Experts of a small language model.
Size: width 192, vocabulary 8192, 67.2M parameters.
Experts: 48 experts in each of 9 layers, 2 picks a token, a softmax router.
Training: a variant of SOAP for the experts, 802M tokens, 3061 steps.
Below are experts of layer 6 (counted from 0) of a mixture-of-experts language model. Rows are named router (the router's row for the expert), up (a neuron's input weights, with its number), down (a neuron's output weights, with its number) and show model dimensions 0-63. Each number is 128 + 24 x the weight over its row's rms, rounded and kept within 0 to 255. Numbers have three digits each.
Before each expert's rows: "mostly gets" lists some tokens that are sent to it at least half of the time; "comes before" lists some tokens at least twice as common just after its tokens as in all text. This comes from a sample of Wikipedia text that the model never trained on. Tokens count by the router's weight.

# expert 38
mostly gets: " &", " and", " Nominated", " Won", " released", " renamed"
comes before: " the", " a", "s", " was", " by", " an"
router:117151150115128119143153096098150156154096149146089107112140125108097164147092140136125160082095153139139133126082088142122137097135176102120124120097178121176094109115102084175112161101137118
up0:134108110134128157131132142103103139142153109114109144123096140101122126096157124166129129149112116091154117136075062135101097150163116154146141119127094075144091110109081092122111081145153124
down0:114135146149129139107121155114145128091137167129127151132119130141110170126168136127146152104108115182157147088115114130126130122140118167128134164101135108137117111122058130114132095125133136
up1:109124141113132122135089127094125083151113163135136141115117158117117164168124135166146159163145116142121142147098110122094158170137129111095104132123131128148108140159145156166099114123180127
down1:123123126137110116122148112112060147107098148122113162121136081111096127106123124141091154134158071127118067149102168149125105094131116148142120133154127097071088153155157116161099165122125109
up2:115174126090116160102119135114117125111159104122164140122106107100114181086169106090154153103130154169161110185166134127142121095167182093115160166049171134147114150115143131134080165106141101
down2:153112134153144114113111158134142164131094148143134146137150142115163094168140136149123125138118163089108159123092205139146152111132091143151098174146142137141150087161107127117167134129107103
up3:095165078141132142097102108148155124121113133118124131081095096068121145147122112152114119134128086090130142133171114123104143115156115147111109100093082164141150126131090095103103090151134116
down3:057091140120157154116135139135133136159134132153131145121141129158119111143162121108155135146136110140134125151111155102149121110193139132145156134105161120135118154139123122133098188166144136
up4:129168162106137106128141116094133121165097115088113109114162113080138116123144074102155059086159149127123121108120086146124103136135108117117106101131135148142156089109136122121121154157125124
down4:145125147113073111122115079125138146094141156133135103113107146118087159144148151169124154135110113124133108132127153150144124172144144124154108140072125141165124120153122130115155109166066110
up5:073112123104144165143154109147089141134128131090127137120112109136105116166131127105141106140110095119149120091132126117136104147103139152108135127136109105089113131118122092120105110098150125
down5:128133092119087107120135148088146152164104113148090162133121112140166122085154160107114061089145124152145114152117107150172085137114081146147110133119112095116124119153107147173130152109140170
up6:135119100148096140153155157172108172126123102163073115139110094151132132115120155127155117100109154130088106101143130134132111117138133108130098178058093139136135109121150110122136093142117119
down6:116152144155162126098129154139065125106120101114145129136108090129178103146141134122160112123124102123181127119109115121126155099141108089099150130105170091144127161121165119130122145138137152
up7:126116151144084129102148124116174102112125110118137152130123137138112159134074145152093094143115109150139128098160158123125119130107161104116096141146092145173129126102152140117111113121126099
down7:113129075168142144127119115125048174091141170127112130096114107123095112131161188135121133101089153113098210148105121147138095139110126128130098119106133086139111121135164169123126151080117139
up8:110094083095131138145130134124121107115159111100120107089135113117150126119132144110162149123119102148136142137113131147154119113144137087142109128099125094084138099100103106151110118100112110
down8:110117096140101123103125144138135108113145122222133146136115104120118124143092129092143109092162147129122142152098121137080115083147135116105100158163140129121122109124093140126149118153140132
up9:127097162148101127159135083138106119156074125107133124116156111123145125171155126120165128126114150134139133138146139136093109171137144131141162123123122104126104163138073131088128152143125069
down9:124125103162100157131082129110187153136149132123156133103133123086117142098126143107112133148157105154148101140112114136153130081111137153102160149100174150090139132141099093128068141081160108
up10:119099160120090111139148141198153131129109133148143146145166114138116132121117146155129136128148125143120167168144122095150102130135119124144104140144125157150106142120131123158150087127141139
down10:136159109097152132069141120174124092139132103134134107126112092097141070102165140097112145152127151128130123105139137122139141128108119169085143071127151126148113139101150127188147113164121123
up11:104146168097166143147117128116121129102116157148101143157154122126125124146108130148151184121154131131126134154182150133138095118142146155105102117141143124100145119121164088127137137117142153
down11:137132144111132169151156094107166119138179119135115126159114113111150166124141130128109149098100152115131160135099160135133098120090199135145108166118127160145136104139130147134107100108105150
up12:114145118141072126167109128123074125107096098091165153122137126130139101126090135132141131161139135125115095098131138166133089102107163140107093110127124128169132158122136117155123145090122134
down12:110104156146132105147108107157179113105164148118121156109131139138125148129148148134141096152081117150144138115092121141161120141076103088154125125100091138158143106142093140109176103158129115
up13:145174119148142163079122109098136096133121121106113125114132142089146164134149112065120138101101097101106107107119118153125095133147093143164175096076104095127139109147127121118135131117153121
down13:112094132121094124146131154086180114104116135120123123174137080135130120136112096119143132113122153127122162146128127091128103127154147130114071132141124132130146162127093162131091105140103093
up14:132118169166138098125141123135133115154102135042133149127132095088095102146111123156129133121110144083098156160105132130069093108124132109112127104183154131119158132087181103173126107125068105
down14:089112087146099154115115128112106128150141153157134088164103096112173123121135118098118153150153162172121093143138092099130167088106140133171120170135138122120097093169153173132115099094190171
up15:131152163076126137147116131146119092135081119123127113088151125132140118124127167151137113114098127151150075168111171120111108124157136123134156101138156133102124094093126119138177114109080115
down15:133078111166102070141133138137101114109130153116133149158123157138124180153124160181132154121099110126134130135139111128116119144171149160100158127098150157137097121117162143118121099130129141
up16:119114144101100150118131120106129155080116126135118148092123122127089151148088164112157132131130158110083114158066137147113134122116142078126121104136174114164147122121104086126118096125110126
down16:150120127155121092136206150116133154128178147150145113136132070067125120164147167147166092144141130124126113085108147123113101120137098125118120130168109130124122128124150063101122155118119167
up17:100135171121158095093133087132158135151132096148127126121154120152121143120112123178164117147138122100140124110146141199138058134151128149126126122157134125148105172090153111073173135122137131
down17:077136068137121140115094146134111134108142137125122086120131134121168147105108119154164151104099135186080116129104148151159142128147141112086148133125134129130132141114092070118118146127129108
up18:119131143177108146148044109151150143162124138104159140144107129136125144122127152107121115180127100086173141127174111126138137095130101116104173094132119116096103149102135118075161134114124088
down18:143134159126149134128108122115145123093172129131119135142129143123130138105137137165154128134115121135099124125123093128137132103107160123122127137107108133107115116138141151136140122117093156
up19:138161127116111122124112097143142078154149076075094121149101134118106121154118108111120149128147143132163134155107100167195101133097085130109144155135158169152141143134103117146128111098096153
down19:115092137152121126095139126156135148101123146162114119159126136117148159135127109142123103135128148122101112140175124158123147144121129146122170139123096136121105118084117105099121167123123103
up20:139109164143082163114122085111139151163114119102154119151115113099127135119148138145131159122148146124161124106073133142105165111123149109117131122126175095126128147101129156122115139163106166
down20:116135145119124098155164137122140167095177145145142093143153159162089126097120118130166144131118128143118146102121118141077117131150141099118115090112124150140108115100195097136150185142140078
up21:142140118118087147147131108161121190107110128166096181109135123116131143100115132142172093142113171143127127112145123124129102131088151117109106120136089151143145145113159151126126102117129121
down21:101150110111117142107119129133121114121131110139113103144140129085164115117142119139091145115118114148102144148164138123138145141134102116175109142124151129156178140145136131136148124135099124
up22:126140141088146110134084128158126115123127142157102153108150124105110167115144117132106138157194150150118161090118144116130174125159126111131150112159122116111120138119119099113141111094101115
down22:130131165142136122151127165134091153147118153140104121159064139157122160100138153137135138133142155139147089108106108104132147104102091180117098149126110123156082137145114097144132126149141162
up23:151121121116162145110128135131135079088133117145157167130124136084148116112153126145116136156118134137153124081136089068116124146129158095139138091076138136160136164104111106101160101112078172
down23:097144096136100116158092145118125145141128141162087174123127130089115131134120154144175127125121106137153154175140123108140108082154166094113137130105121118060138161125131131147141135094126124
up24:152135123161127165133154122096130135125112134162122147109122113088113096115140154124120129090158063114109131146159140129131149131125122109090129107134125147167106131207112124155118124125125119
down24:124123146146121134177139165093140112138142172156141120144070116137111112155101137160120100123162122133130115101152167109167103101143132115125136144137155127137110120124104114160125133140131102
up25:108127144136095131138191161157101159166122112109118109154124125094135105108124120175142118117146126164147167116123101148134173102128182155155128144153113140123097125148154154127142137130167100
down25:124127116127065110129152195115148097101125173142161151179123144119116117155118114151109130143114110120141135162094148093097121124101113115137141161136117148088120050116155090120165124141145170
up26:140106149105054132127106138122141164150126179154158131134123147144130135122117118169119146160104139099120124132128119113116097110153129102112114092136164103118113187100087187133097151127159117
down26:157135141163116096131135115130126135108124102149113130116112134087097166129144158150086147094122081141096160118098133154134167119149114163131136132138150168096130135156145088107143107117125132
up27:138140157141130118174109151074109115118161115127081148118088135126159161121131109147143145131128099167118116120140099109120185098128167170136107124155146105129115139100133125158162126172137130
down27:107109115126126111141121116118160145105115126094148142138133118177093142147133111138113128114108123151155122115119085088154156114103092154107130146124113122098138122129110127133170142141059159
up28:115137150143113135128111174142119149098096124091113134151125109129129136135107131142121101120149125143114169110149106122152089146142180114111122112128134118135131113114102126139120102118080115
down28:134112135143139168123127117090162118115132139119123058154134127092117119122142094172140111112125118107101103104140143148140093127078121131126090130115148087142104119173144131102138178133102143
up29:140069131136134124103119121142141134073105149095135086120133153153065152117142103094135169158104118124098109103134126124126155180115127077120137135105145111122108139140113089125128145133130110
down29:135162138090103130121130091074111115117122122123110115169093096178149088107137126150122093130145113121144174085134094144113086137109105154135137112097125155154148138123131148107113130104111127
up30:138121189131126154089147137103138139128126138167131097119113124106106130107103131133118117152137119118134128077086096113173095077133137125128094093117120118176142119197163116132129126114122110
down30:091117108102164129129108151136162136112140133140187108132131160155134111105122124114111172126135167125129124149163126128121140126124121096129136123151139162123144099102152094111112093077107080
up31:124113139131098132122169128154163146124148143115161153110111179121144157102130148135112105118135112142167134154146090141160149102117122126134142121115129115105121070119129156082150134086138114
down31:144128138122162118156133126137128104118110094114136095144123124131138095146157154126165153153126132164099112117139159093179129107086148145148129184143087113099160174117103146140150127155107153
up32:141134168062110122106138082118142113132105137165147110172143108132130131150161141122145145146157126126147113094137163136138118127154152079132138156110130107154175124147140110121097181181096111
down32:137114100108097099073183158114174106127145155099101177105141111107175094124114128111147168102119117127132124171131130124118096134147112115080141114141076122140096134124176162144107114162119090
up33:104131127140096110105117126100133202101143075160138130130111098120126098150096076113144097172087196140155179138143110148103079116128108113123143098101145134120140062110150098135120101146124140
down33:094151114092114101100145148100097125093162086135147132147172132169155137131128101179101081114143141097124116127113148121133147106093105143130096110125134155137153144125153166129105106156122145
up34:133107124104129135148110100138133140130145104133107148110110171120118158143140102164125145119083114077130129141103106103134131180092173108131144125109095112150113174102107123149152120101121083
down34:071097156122130160090105115133124108158140094087141171163148129141139139128148101082103145135163102125198173175157152144133125128088106136126156126107106139129162141104087124109117115123144099
up35:125129112118177130132103114088124094136174129143142133127102150072118125129157150076121113111111127125128126144113127127133142111115124147112104169097074091163153110138123164151125111105102100
down35:153132122104165120091115125123130185120089149136138146103176142141136129093145138136110143169148133131112105110108149129139185156118121152135063146141111095129126110135157118092101164175153175
up36:121111088146153123121115134136160126100131110124179129125105110093111117102121138135169117094151170116097140146141126168184150130155088135117125105126115153128155130158112126156098091123140074
down36:120164155141126130119096110159110138143148137123161169116120144147175162168071118139202124127116125182129112136117134118154088147135110144110121146130153123107171121157132126113121110123131123
up37:097122103129123128154173134109142160159154152104115136123113177117075113137167154126137088130148087133134149088117106119097125133073133157137137087105154112122119117142102137148085145119133118
down37:158150148135151167139149148135140131105131134090123101142157111112139109119140131086090126170178152134115139121111154155124182136208100137163107092103104127113152088118133112118110131119112099
up38:153131112143164115135129113111129100097138116151155128125154101063111164156108137153140139141155126130118133133131158107141142139132122132182121092136132092181154126134160125117095159158130099
down38:130101155126177121148144099158154159098133123082127113124157156125169166095091118155158157146109136180135108158146139135136138131120090129126128108143145144123118149144149154143130160107088106
up39:134140143162078128165153099117084111110141149160126105088128146088109180104117167141116117097109108157162121146148156139143098143114149125183116050161167121133129144088136115123112094138133136
down39:104117090133160147081098138148133117144153167162137125123162107132178113118115107127148119134105123081133160138128119122140155118134186124126110110137138113145150087154145176167097128116128118
up40:096135129105110123137097134088145133083109142136080156115156129095103100078109095147155096136110119124133130094095113131064133145165146168112157175143131094116147115167096168139123160089126113
down40:083123130154125194095116161128137155179119149077141131113069139123161133141105157108105086119108128143166165147135119157124117129152073101155129130111122130146110123109112112138141132082095130
up41:131128132149114134192117144129112135150118170114074196117122096134122146106143133153093148159123144117161158130082105088087105121138145128155134098138159133124128160152136142136143133122112108
down41:123126134108125144099123116155121102113126132172098115174125148147135147132135164134135120127119123127112080148149146106154100124070100140177096101116152142134120162140128131102179125066084126
up42:141122137135126142177113120134148134145130143166134139137106118105127164110144142126116115121131116152108092185173182088121103114126122157106128101087109143103126123108108144199116145122141091
down42:133126120142113109162089162123132136112159114129142079169151124144126075112148108141177139156140114115114128131125128156129128142140118146134119105097175063123090118154144141086146114131130153
up43:155124154135135166172129121139122160148133174141106102098122153112151122159144136083122127099102148114148159112130152124117084136145119112108140124147103136182078120106136137132132131116131124
down43:163118120094111123184122080141124105165077108133104137160107119130118134164112178120149104116152115125152133136134129088148161153138112149129144125089122113128094119158154138106123170096073132
up44:121118130118163122147112088162168143113175121124135132130120104138125135158120159153108111154133134110147143118167114179072128117138089143153122118130144131111103120152147100131187110136113088
down44:136141139109129119149096137097132131130125150142139127143136120129120127076165105147182144124108127128084107156133129095137119107136160114166109136182075110152149136125101148166106158112126122
up45:089134121091135138141115126073119147157083146158106187121104138126107129147122136135114138102146143142136139114162124102124108139129101151098162107177140108132104075144121138107143081144141155
down45:155106116178127118096129144171128114148094153095101107165135182123154132130166110072128098170139111141131147104140109128174106128128139138104131097124101137112134178111147122124124106165124132
up46:097142137079115135118122079172137155128126137125116113136089102113153127122092144121128136163143109088118106160098135084174120122147121137109151157095133163146107162111083168138132108120129141
down46:106167150120161153082144154102134134110117203130127138113156173154114125110113111146131155146107133140119144138117138134140146113097099143075125102141122092151122099147157131148151159128097111
up47:130144122123128153155098129094110148137134152103148118139117119154124138088129160083136142132108117173085181150122156127116102149103149111127142140132140085118133150118099144102147167075150115
down47:169135114117132117127172099156139065076121100147119160146135151119095176125092123100135130129114143136126146154155147169148114147138128150134103170113122125134169172105174114117158136093123141
up48:138166154136116128122103150092094116119142135117141106118098114107084136145104117118101152133093085161110124118130121122145110097087129139126131151130096089100121100055128157151130120112120118
down48:149149081131156143109120139120097140132128115154116124181121150130102112137122153096110131094144142114127168152153156152139148158151089166120108138129139156110097140130074094160138117101157128
up49:138139169106146185129104146158153121119099135140156171142143179112132121085173162152100165102124156115141117128124122141129108120163142161071109096098149157134158110137162141111141147083097127
down49:140127102120104128158047123078162115111151116117142126140120113153131119122133116095111100146108118146081125148129109108140160160100085082105154192104118150146121114134131104141116141147098109
up50:157116133127116136110100187165117134125133119122159133136166072101135129116117112149104113134138136135107120102084142141119144109155120119148116102118144102101162111130126132110162121170121128
down50:151116202145129152126122098173109090144106142144112098113122162115117142145133128128124122129150138097124134146110091116118095086139104128104122142125108131121164157107097132155096107152159108
up51:116140137121142120118121123086129105132125160150157143131117096157153109139115128121133132105089131120165144113098154093133121142164154120125170112129098092125110111120110126180176177112102131
down51:121092169127149121131157118066144165143102135128119118145099155137143113139149146159099146113092105120117079088157112166120119101132111155121122123142144102126112128096083104143123119167124150
up52:138126139161102145113134120119078100131082130172111094154103111144163157096108136142149110158116119092111127163106098103144099096171142157089132132157139123131148124114118131130140111125108102
down52:117163118149124135120134196102107146121101141141102103126104151096164124114106128125113154136193105160160164144112102119097154112102144120120150138118146153114105124099172118126160149097125111
up53:084123114125129094128178143156135130107120159141124133086127142145151137097139141130159121113106123142065165121165113080114140165145118109174155125110110085083126145105100159102132133135109121
down53:090113107134119154111133141132116108112128141071124125124106143145126100150089163112141158160152100133138142106117129172172161118067184058121130139146141071134131098084147123147124091129127136
up54:109150147131106147121159107125113093127169159142099146131117136098143149129126105152124115100089106128120123111162137148167173087144130125109131121105128111134098105139077152113131117143141127
down54:126108129095168130078162096112143141086144135118110115130110135141120135117121137135113096128123098129112102097108155132157157125121137092135121089178102131145140134125142157084148178121078175
up55:153106131137108125166155150135144099133145154141095079126092109106137106103170137146127116167174136123147139089166105147151106115114099156146128144129148110156121100094135118091155145152128054
down55:145118134094149090102074085171105126149101161127138105149124118128138114136164156134154137149138151134151075114133121135107121164140128167113104099105094151130132144138130117112122122150107143
up56:141125157127092164145083093148141130128110157086116139114111169141116125113128156092119135110107173116169109125116140126122111090170101139106154131160125139080108142067100118082146135105116128
down56:150088104109122138135118189151168129112127146181167145137153139118121132113097098121120155132114126115133106135147116121108090143154116173169121152118090151115171144127116123152165099110107163
up57:110150149141113131073160089182153107128123128131121143120093181119117162118078132105129099107087158097068101105168155127180099102092148148174138136127158101089156149132151112105125140137079090
down57:164119103086137112133126116128118139144070080123123096126169115136123112140104112142167160160145124133115166163106131138131129137149142115106094088102146120169117141142135110144083102118112106
up58:119102156143138100160140113098128156138153175099141111128154122141129148186129128132117100117120100096133100085158163144151085091148089145147127151142106112170138103162134088102126102116117103
down58:110149079133116106116111101115114139152091100145133132108127158088107144124133093111115092108132166141155116124147146137089133130107133118121095125125169155101140124122139148154121119154161128
up59:141165092124141106142074123115163114179127109083098127147134153129158137114120149108114091120154109169091125110116110135145136086109090158143151183136126108114132111078106123084119123159140117
down59:131133125147107173124123112126124081085158140154089105098152118132135154160095166087088119158156119068114128111085168118111128133127160107116125136104088153111153121122136176162138132108153139
up60:128090149110100109089105158133125153114103112147128124124119145120172146162083140128131099103150169150095145148105113148132107121106133189144097141131161102126128106132112161120105131118135137
down60:134183114134093077148173112157139141147159058103104178128099168103126111113101130176100141077128135122108149173115151154083100091110087128120155128095166133101137139127074136121104134153134149
up61:143105126118119149108138108095122178144155118106120146082182147114174149099141172098119102127090101091120164173147090153135127137116126169102152098114130128114112136132114137169142119085141150
down61:128165126154124127125122097138125125140103125132140134129104166147104100113162060169153121143143084108136126139149156125121187136125110139144119137120149147147093145197119099106153099111143126
up62:147148122146153136069104097107117171139156146128103113076125126103126115161126114094133146112155169123124157138140118066124163106139125127150123153129110071161121122159133083111111141119111081
down62:157139123138135104111172148093108151161121132140125184149181137123141124115128146138122134100150115178156131165152164156137123148057086133095086133124116137137148117079124159134119144125169121
up63:122106145131118145114097137157134131125125131086152094086109109169114137143161134144119158118134156155171101137085159138171090119147146124119158109116109068121119162165139141125121126132131109
down63:146126155093114092143114101136143110168155142133114128105131126115123118122159156119139136155122134144135125079136144120153110135115116076136108109155104111138118170105126136138128121172139120
up64:118115140125128131138099119105103106159144192155127140131096140104187100130154106093125147135141159113111099131097112140128123107147134109138064152115131143155155119089145166135123139072149105
down64:147149098145115109145195111177103126069092113171135092151172160099107111122099116142147131144131154130135126144140121105105146098138102167143134147121127103158122119103115107101134123177149157
up65:146153136077123122113105128130123146138076144161135132179109111111094087143085127095164121110071112155138118157152118122130159122116103110117085143107142087117102149174115114150116095098137098
down65:086132120094186150148130148084094133168095113142133106091118093132132126167123135139157131123144110184127097149088084130150117124158076126126129142105121151111133116164131102141125087101157134
up66:106119148141105126155154126131162119111154181152124135167119125129100150129092112154112092105129117103128173137116093133105115123137132148101114116111117117102129109162138099158180112139118096
down66:104154058162160085121113098116194112098131101118068132074082162131167171100084110155130127122125145188124103163135155140082109095110098112094147086132111162154129080102172095123120135131131129
up67:099122175108127156117127117137131134154133140139162097139140078111089132133130157148102106127069155178111141148128095113137060133099161138180053098124152101137153131116145105149121111142104101
down67:141141136123130086168101134159131106158116107142108159132141144120113146126149159094130154104099127080162108117092165104099158130150144115115111172110157160121149125107126164146112144105113125
up68:116090139116130130167126108088125129116134165108116122166074107105175122120100152175142127159113120172157108146084094105103094124149121085145148101134147156116135143110106093130116132116122145
down68:126160106133172133158123124134110114114149115137120111094154135102126123156141127104110133105173153114143153133141115131068084097149162183149118090169169098119116105156103127127118128124123118
up69:141116148105126126124100073173106084175158123174124163098114142130131133112122083089095134157139160117166151119138121124115095110121155137169156147114130137084114143142149110179099173142141154
down69:163116117159138154157142142129124119125132105098131130103097097177111150127150133140150139131143147115145136154124114075089139104107089166139119103122128146167140132111131135101113108114140159
up70:169106143124146138165176134147125112150137136129106133137106112125115159106125100120141135127073109128079159111061100142128135134125130103123114163153090097127141167112139080145113130060095137
down70:133137103128141120132100129134113116158125155121138123091116145154157090101129124125075115095118168127174124145094132093101111133154091095143142166154116125126123161126126107089146139147137111
up71:097147131164102154145121152119161120102131144130100130137149102114106087113055104094116114129144141141083146124116123136134109156107153130142145138139098125131175097164110082109155075109116097
down71:140130090104109139122137160112147131122090137095131121099094137135121194067142116145138135144121125119150151145115178133125091121120123086140114125137169114121057123146163141125143146098137161
up72:129165139110164176086123110124133160084126171100090130125157155135128163122188095143128130150141118116111120133175177111134089112107115109143155133112110151139089137135111094138129157131069128
down72:133137117122155120140130131125106145115107114174085117120113125119118084090080156163165148072162123102101140080131176143127122121114136070106103133120128123134148105144146123109132145113129121
up73:171088170115102139095121146144095122123152083146124060116078167122121126102155146128128118139141180140113131103124118122090129100136095106131158152085081123158153093169133121112118175152108106
down73:127141126134158120160085124138124138112128135153133150122137158114112138133128134111164154093157126123144116128127139128135133134147098130119137153107160166141130095094132094186141134096104142
up74:125057127117145127125147121116089097148157161163128153090136168130120186119141108093100123122151095117107180119109124116141090126117146108142080099111150128158132118139111117150093137133094134
down74:130135089135151113164143162151132109162116086115132136166115134175128146120124124142161056147159142122113129116147131145100182150149142106114107099149134191113176135139124149087129105117128140
up75:124139124168096123111109098132174102155143120132103150138083147096183098094124145185100091121123173111110103149122094132104105145171120102180098164098116118052132114108143131139123092133147102
down75:111138153138125135154144140180130135141106113124105130122129137200133107168141119159101104149166129085125095177139104142081123123125168096142116155133097098135090095099116137164118147092125091
up76:108148097136094094123111095150173081115131124107096126135122112124126150119150138152130124175116115140132125123129157124099165149159134109120125103087149096149148139162131143140084082122157089
down76:105126114155088110137153173135096174113153133121121130101120146137125122152113153094121174119134092107107092112126124128151100109138172163135126128087158181111101122146136115112153132086119131
up77:154149078103084141131172131141128175119124144109145132143072108117147124141119112106120132111161152144110159132111138108136157103131121114120119169112136124130152143124147150093095130168159135
down77:128155124080118153109157154103173128133128130147100104091147108146128151138134120122119141084098127123137085129142114174134138156147068134132148124093130064169096109117126138136153133138167117
up78:104111135147159150122164116134152085153103117130118111140092142126139121120110145185121154122141167138142106118143119152108155122131107131165099117139093108183172105123170155081098174131143105
down78:107105127184142119144145129134096099158125122118101147106133131090122099108152184164110132084116150155135114086115124140131143166144134111115120122137097128131102158132131125133138141172143065
up79:166128154148117157145130134104143172114148140111081122095117089105098135097125129089129155147173099091119139158109116131141130109099191163168122127075132107148159125156147084097095102139136117
down79:123142112119152121113148114138110155130138166137130109139155141115095099096137140130139140145174152143129134129170128116090152118187117143100133120149117158127166147125142123139127098130135112
up80:108117131108118151124125169135138164123074109151084158111143147137115110101121164108092118158101113074157134132117137129136147149079154130106092127083111138146097141127151105090126111148117121
down80:145120116110168185107164116139100129144172138143142148113163122132112160123189165107136085140145106131120140118156121099102144117102104135131191133119141123126152100140106119104075121120143145
up81:101149114114094121102097156125143129135138151107152077112133099141100125159157147109155116112115137131113126137112138148120127155143130133155073182168158120139107158136123171140103147121145083
down81:116124096134128115144132066060097133109134120129142108140092157166119157132106133178133160143141111145124118099128125144142117108145144125162179116129122174133075146122128136102126197130107128
up82:137141129154132172120121132107128130139098091101150075142130154104158105132143155153112137184130120158150123154153153098119118153132137134117140143126110171088111140111139150146108142150127155
down82:131132101126118079136095097102149096127087120145157124159106142150152191139111087136146132130079131085159145147144124111119148126137125142134159074134157137112092093097154165128129120098137151
up83:144110155122126128127117125106168153133157131114099160095127119122110153119111140104115129104102142117124124118165157154143121136159119152155161153150162112133098135164100174133137131131132116
down83:137118135104154098149169129122061132132133078069191107114141163189126104073113125159159147145117128119101120163139141162146117173112142134140106106099145140114098130152154117145125127131149113
up84:122139083194116133167105129128160149129136155130097155134154173135138163088121117097129157107143139165087149186146136160110091087083118132144147150107132157154099113111149114119142087137127157
down84:126113161088081202117113177094138147124158128101134092119127175092118134156133142126122109158115129138128125129136172154133134144153161103125130165145133132095175119097111107111107121130146126
up85:108154138106162077156095096103146149113088101120112140161114136092136154102161132117114149122112127120120112121100117104138091092119178151116134123111128139092154135128118108110059144117082118
down85:092117131148137109138124102142089135140104158139104133127130156125099123125119150123116124128116164163117121136107137121148096105097116118078116108101096097135100099123131104095115130139106134
up86:173114145111132123096130126108134120148146121132176140138129086133111102141080158097062122117143147093078166139102112114163122076099108120090116117136095156123204134139190140148181132135094116
down86:121095122088144122139148088117118153123147136148122161176149128181142140133067119124099108098093118110161125089102108117152093104122126141097151142102165144174178094143148133134172105114125126
up87:145144164096103114099146147167166118144101100112113128118119129147142092076134129158124158140146120111101135143099174148135123115135184126147120135084119141151120101139122154117132118101098136
down87:114133134140149121163070118128115145102157135116105099123133090105086143125125128119115126099101128114148120150132132157125118154133117106120162106143155178161115190148090109115110088100133102
up88:120142107119126115137146138125171123130133135072142133141099103139135097139175115154106158111106112109146145112172080128124147115138202115154145123083107134080149092120084178138175129143129138
down88:121122140165119119101124123180131150117119149109130181120150158199106147118104133161146185113091104103099116160087104144124118102147136148120163115099130112156100192121082074117098102126127107
up89:141093113100123146135117120149173130123117140168126122136163155081102162175151109094161153142134124099097161143111137118156116115133128164117095132142102137135091128124089153157086169120160116
down89:155149109132118129137144127130100111152105088156102144124134108105163112147120149138108147149130138094139153142133074123100142124153152159141165127127100115133150167127125116122096123137097071
up90:111093157113139144106144097122115139131125138100152125110104120102132109084127111088135104126119096132146141151175170127125097124149157155119130139105141142162139158097102106137141132145140158
down90:149115106122182140108143113098122170138115103154108133153192101136151116107099158119137120154190159098111123119105108145122106158143143129125099111102143106121150133133107147105129157139097144
up91:090155119125139156131185127131131099111107086116086129092112137157110145119108058111109096174162131149115138141107096152137144176105117149159133090097123109098153128178109108116130110142141154
down91:154131138112103106138121121155168099125128069122150146142152119162104123111117139151152119102114140140085103099140131152118113142167128109092132106144088150079118093117147171185141124129162130
up92:151183115128128140108108089173124148097154117117079100108112134132114097107125153103186118150114133149085123139110115136127092156096149140154115110107146111114163102132095145115169130138124077
down92:122119102115126128166121151104134123075097124127109136154157153170098169121150107076118140094154118122113101103132132132135151176148061132130136147103126078113187160135112100118130140146136165
up93:157153125128143138175128139134148123145147144151108106133132139078125112124094097122155140141118144063119105130099118156157132149134169108076139156143110162119124103118141087175143135129070112
down93:163134122108145129113125149140171120162134121115120158109140125137114130109121170127108136115132148165125127122149118138128101092110098153152100107128139179116127108112138102137128152109178125
up94:138086181152137147150114112166160162125126141131114175125107153102127106128133114142150114150153132140116139109124108102124127141112123166114157142162097137123132108111150073139127115092142129
down94:171153117121147107163143136074145072105140142141143110147112111153144089127103116130134138113141112157155151163088152140108131152146162077158137111122138155131108094143103144144173178129144148
up95:166140107083109119136078126105141117125097125140189118135194130096096090137134125127115156112140142122097110085076169140148143132165159180099138094100136121131135122115148082075106141111130138
down95:165140155146135104157116128121143116131122157146129120129138113147146107148055110132114148151131135103136085145129094090142174175147082113163163155124131141130122152081126084128079133100124103
up96:186189120152131098136127152120177128159138090097146110163156146155125120109115127136144117144118126099109178085102122114103140149156110094139156105123077155166141140149130154124179118158124186
down96:086120167104142117144138143162091156105091114135132080158123156122113131140171129145153161139116111108111098150108136126123119144138162171128080078142155134095112104162147154078132128132104115
up97:164129148138110148151110102107131112141119097102124174134172107112082116104108127122117152126172116117069145127143189146143149101104107158151156127131120149122100133103162135132165125137150116
down97:130124103130144126128108127179137116155177152115102114131111123162169096126123125114123083109109115143088161155105129150094100132109113090128085105170120153115150136183157114132144138123126157
up98:129097112152121125102123133111116110146174135160108121103139117127159147127140092113121116109168114109101149132111161107096105145123126110101118117098159132134137138137131079117101113105118086
down98:146159171103146140140128150076118136111095066130087114154153147124129148124145097129124129116129141123132121114114161111124112081144102154116120104152150081125129112188120145138129150163130144
up99:149145102171149095106125135138121108043130144145164103141134162143102157129140149121147126134103165125158117080125115123135151111119132121156095112082166133142131137143118103148122113101068138
down99:091132123143163140131168159092105112128147159157137100148123101151113097150137111133120115160087139150106138137129117129133086101122152093102140162116126111116073135143181124149103148156163084
up100:142139093107176136136117121116177135192132096139143092151107154186144132101109098125089135166133149122087128138167132147103077127145146131129099131162121142139132166144146086123118108145130125
down100:122147187147154148114088145163121085139147092153159137153100151149118127141132112113104170156133127158139154100148114124139130111120154117139124125095130131113177140094140131133123075129110153
up101:146098133115164094100118123157130142130117168112122122177131121129166112124156178116128121135131162148098198145096135154123124145171156129130145107099119159108142147162154125099110141140122141
down101:127134138146153120107134153119123082130135099163112169135149139126128147124113124130106132119116131108144119122139138112113159152150134159136121168118110148134099146137112152110103119129136130